python train.py --n_layer=14 --d_model=192 --n_experts=24 --experts_per_token=2 --d_expert=128 --d_shared_expert=0 --activation="swiglu" --moe_layers=[1, 2, 3, 4, 5, 6, 7, 8, 9, 10, 11, 12, 13] --router_score="sigmoid" --normalize_top_k=true --routed_scale=1.5 --balance_loss=0.0058 --balance_bias=false --init_std_router=0.035 --lr_router=0.00039 --vocab_size=8192 --norm="rmsnorm" --norm_eps=1e-06 --tie_embeddings=false --optimizer="soap_variant" --lr=0.00542 --beta1=0.95 --beta2=0.98 --grad_clip=1.0 --batch_tokens=[32768, 65536, 98304] --seq_len=1024 --train_tokens=358000000 --steps=5864 --dataset="wikipedia_en"
Below are experts of layer 10 (counted from 0) of a mixture-of-experts language model. Rows are named gate (a neuron's input weights, with its number), up (a neuron's input weights, with its number), down (a neuron's output weights, with its number) and show model dimensions 0-191. Each number is 128 + 24 x the weight over its row's rms, rounded and kept within 0 to 255. Numbers have three digits each.
Before each expert's rows: "mostly gets" lists some tokens that are sent to it at least half of the time; "comes before" lists some tokens at least twice as common just after its tokens as in all text. This comes from a sample of Wikipedia text that the model never trained on. Tokens count by the router's weight.

# expert 0
mostly gets: " Candidate", " Votes", "See", "History", "Personal", " conce"
comes before: "=", "\n", "ti", "\n\n", " =", "nt"
gate0:133126123148148127111138112139156121147102131101155153138120118142177122123177097141104150156124115112139108128083142121122178114130113153139146093139154123159106142093143124152065120156119084171140123111134101114177146129127158117104113133117109106148090151134120131106198130121179117096139120111127139127121087141170149134120139094093089115152129123148128131093138134133150168168128090142140149132136157141148139148132146194111158115158118161143115126102130096069118120150141143144115131123112139099067106126158118145106091150158164116092137084184132167156096135127129153124
up0:098146105097097110138140086133131140176175155145122164083175112097114111103144113104123124130131093140123128098173073139145090181070146131134131160122124141126131118125115160098121135064136131132117146107147125119153137144125099083138170110112126174122106126130149144158125187132104119129129136116179134123115136143098157145124156109097137124112157131120105128137157127087130111160137107125117134156107140123120160142106166109108123139142119130112177138128122119126133089105173162130161102120104103183121109116161180119115162144127147128158102134163118161100148165145102093166
down0:155106110134141103135107120163115125165119158148131144080112140108102127117122098132126148141133096128138118139149143153141139172125137113124122121055121122136110122158150141096115115103105125182123115126099125119131131128103101091152131076172093118118134116078126178181170151097154135122148100119128141152160124140130159077069164137151143132097141083132119118131110123130131101162129124096153123152093122112077135124127148100144092164095086136136165149153176134119178117165171132146116121127153117141115138130139173154138173176139160112162144143144110148112120133145101149148

# expert 3
mostly gets: " Jones", " Smith", " Williams", " Clark", "berg", "kins"
comes before: ",", " (", " |", "'", "e", "i"
gate0:118106133132143106131096163113087132126093142168097132087142159137153116151100119104139120130127148146124110118100082076148150082106162160109136123111115163133140138127129113155115152150143122136125173135125127146108133164173160077172109137111113124136197109163155126160101141115117105123123110129138117129104098157148130125150132147137138133098178130091143121093128157124161100137145115161142135121107100144150105118103137094163130169089150177104131116126157090140124116155114143171118180129125083149087113127156120126119123133141105173093126167120142194143158144156160136148
up0:114133129121124166150083109153128135087161159125112137111118171166166111108159182105122137094194135159165113105124169122130148137125105133133139093124092086139118119122123095174079103148125151100114099131126144153098123128100165102138112164153126142127112156126099101073104121087119070167128125137114177107116146128169133128114094141124126140114139164140100119102116131100109136131144136121147133131124151129113106133139099154101138118106178150163140135085118109174132090142147131112153156093149124121164144116171102134143150104145124157126150155132146082134118145154136076148
down0:172139147119120108109126124117121124137123149133087117137145130083127181142135181116114121094170129148095111131135136129053157149136114119170130094137126108124143161121132106139101131133170129075115120127146104109085107128139082132121145105187154126115070170140063103173143135127121114098177157159125186115122111118192149164131103110148089117141131119112131122125116121071104151144132116151123116135133128126113150143065103147139119137127107114187139139143145121133111104109137120114116095115140120105113126075091090141137121144147134129128142123126144105109129143105154109109

# expert 6
mostly gets: " during", " In", " at", " along", "In", " in"
comes before: " the", " a", " to", "–", " in", " his"
gate0:104128151118123128124086095156119117154136135130169121093117117123099112135137159089114074113144086115138119091127110123155169141113170107105204139137089099083105155094072164123138140151125137137155150148082138105148119136096142131165155108137121124144128105134086113137106147121148107122160134136194143140096143145095132109129111148093109112118151136139115175118161120165150100137131150109126108123097171124127068159134112142101158166138103144143134137119144102158146144108092110168153168160090125109117110148123168113108112159156117117139149160152109135134157139118148114147
up0:160124126120109103093116167111112079071100151115116148161143122109155078121118111174128151152123134083171124128138148129140178112129160110132096134110097133140135104136097117126125130076129138162135149118135099128103130136107165153128152115156085156172157144186128148130123096132131173156112092102131079116140122150164144099133153107137164154190127170134104119133123048145143109112149110158130123141152129151142099132124118148130149076095125110112115092115126136118123111130124100090107098115086152130143109139118133122149093172103137124116123148110109152119123092111140110098
down0:114079119147151111107177176123124137112173120143129125108104120081152139139150126141083136171148120134118129115196113133135101129091130145129123118136140172126125127129150076115149125156144148090131130104097121130146109147123133116119164133078131118120136146126120108135106113119126120140129082122101104135126105125100108175119137106175102157093079094154117126082180089113103129131111129123132117105136099128098163151115140141159132107120155092101124129168160166127106098117117124097090133148135120158129169185130073106158162120133132132097145071129156141124139107165122134183

# expert 17
mostly gets: "\n", "\n ", " Candidate", " Genus", " Born", " Succeeded"
comes before: "-", "|", "=", ":", "  ", " Total"
gate0:161140158107130130118138174108130153154152118079135149137156145147126174120116143157148119184109130131158146138086148151100093138088106123126116112127145103163132101112132110167126134113161074139130121137087121082106190117137159101091128141128130117143097119176120102145149129164090150156132119182101118146132173160116100145136112125129085103144130119111143135169127137183106098111163083164131089090143109093128092112122111125143156141093125133122104099141078099109157137137134149120140128125103097115174138137120144106086093144126124142117142155166126137142113109165125132101
up0:092115095120119094122169146123112162141128150074153136137100140154128112125107160066131104183078128160126117131143137144140094177128094178127135111123134120138128111126106118118121120095170106154148121134142150136142132119169157146090112156132106149156138123086147136110140109157112144151108117112082148128135138108124103119145181165139126099145125145126132157105116125208107077124107171137127126169171131125133123084124057136158156150129087113122126151110099175154169139084135101137138144123121134133122133131099128166129116130087114122131145113122173130112153125099119128119
down0:128061109102160123135120123053129105102109155166108106126156155127119144139090113113111148169155116138107144140126140100115090128105158128149144112131136139094138147103086149127133133147126158115096135112112127121172107136135115155146141087168107119141111156144107177118156116104108166129123127168127128176151136135125108120128171147091135105110146133095119159122129143171148160109115099150150106127133122170159084111185135098157104120141113082141128109113123099117123120149143136117151116130156138144105145095184160159133085108141079138113138206146113130147134164142113118114

# expert 16
mostly gets: " game", " there", " player", " village", " season", " station"
comes before: " of", ".", ",", "s", " was", " in"
gate0:150150131121168128192132121115133127106174100147092126140135171154096174092153142115137157101150150118115150109106129129141120125123103132147115164126167119174168106110159152142140130113149089117134147096103085128145126171078136169098108149132114130092173106093157139126101171102103169121124128123124168131096139126136138142154165135145129134102136137177161114142100082145102132139143144119129110141099137094095124105108158129126120141145126106134128184155140143139121140149121142131087113137083175147135157123128082199126142110135099157116116087135090134136161104108130135112
up0:161116121096126110110117132126122108160118169081149112084156141150125103112123098137134119124118094152116148149144138187137128119130125149154156070099100133114111127142068141141107075141133143134080152147132160132102154145116169114163114133164126144128094112177119159113117102155118134171142153163159148084161122097138133106119129104159124144115137120133126143121090119111176122138079120119110110176128146192149144113111122098131125121137160166100158115126102131159145074106168114135125148115121110076131158167112148135131118109122099104101134161169118109137171102127144131120
down0:179143129135153108137137130108141186105107140144116140164119107130151135098103119121165129127123140128109159136093140136101133145108130130152136133145121103135143177130127142117175144109104121158136139150103127124114129063142100161124138122118081135091169161134171141119176174139144103127122107131150113139100078110092159114179127094166127141143126168169136141158112135145118100105115129117124137129098108084151130150142116115133124086112138122135158157156152162162134168167098166128154126136183109129133132075174119148133144145133120112145167066113097092135113119122083163140

# expert 7
mostly gets: " to", " would", " against", " could", " for", " at"
comes before: " the", " a", " be", " his", " an", " New"
gate0:160115108120119101136152143139174141112124130119132184132105152117124124122146158152170134129138128121144185069126103148151114160092100126102120167095097110101090110131126092103083108109128146061151099129140144089149090112119135123095129119137158119108161123089140118127184101129116100137117141169111113131116125154111086144127110125086134138072090153108115133149107147123143074132137155060118086102161146085137119166140158161092115149164112136114136122144114124139146118138091112112147127134168098130141104126111119155150127086143144132100112118124128148114147112169118122133
up0:129100118136141136100171130137133112113099133141131142106136138126106099155134119139072134117113125146132177128096154132148137140159114104104188129107097164149119081157103157112142102091147111127172116141147165139123138126165114085115090097138124119142099170151111102193115161093094166092090096150099112149145115156124134130149141106152150118158093102119104149108146118144143121169160156150157141139125126141133143114118117115150147117123156200145149126096191145142140144116126149144147142107125110142130142130070081148103121155124098065124106142125175135119133150118127124126
down0:143106102113150102178086137164108107137134118117138154136110149125104126129120119123171162151115114144159127158166126130122103109157108171160111118129133141170149136100100088132197105160164121112150139117144106158097117121105103083090120125104116168125138134123093133110155126122112136114121128136165110138173115162127103073130127118116157105154097124130094153135166154110081144123129161155093104137127159144109103114095139110100146153132126089158135110048078105129109108097140105147138133093091135126142101167151106152141111111149148132087138116137098119129125090153116091134

# expert 15
mostly gets: " where", " when", " but", " including", " while", " because"
comes before: " the", " a", " he", " it", " his", " that"
gate0:130166166100162131174123137110105129075095134117150170103122117109152159172112161127122121114176148092168073121094113114172152150132127125085162098121166124134137149145102079109101143141151152117111138152117174110153103113151137094119149106150133104124150153110155103139149140149134138137113119166130104129145125129109155101108168127125130154085132103175147162118125128138128163158142143125105129115101100106149113101103122124150119154161122138090166130139159115164122116110171132137119089179128147165150161100112126104122093102143108067132118134147124117109087117142174123136
up0:126131147136103154125098137154145144124135125117056125137112131123164112142154138187097098092122146126129134112130167172096147131148152172135122165122135149122162144060096099083141149121115152145119141109081101125145126142154124107098148146099108130114174092092097143110142159138167168127126160156125109136135102114122140104134158101112105130118098139151160105167171121114143113121117146118145150149153146138114138146136083105122060127147137095130072112137103141148145137115183086113125085145143151108137128105180113136137091112144126131096140101111148116141122147168125099144
down0:162116101108125149121136112138126088114120143165145144142138128112142147110086124145150120158155135084160110088072155186133139121137128129147131101096179141121149124106111090109150155104150094147129119124115129109111169162164125112157115113156129114080105139125116131126105115123141131116081108129109154109153130150127154096135137180126141082113122137124147109125137130143126119122118149124091091145131059128183152143124124106118125176141118194119119144133160137125147146139207119170103135153134132146153120112151129120154094106084097144098201108123147137114123163105134119131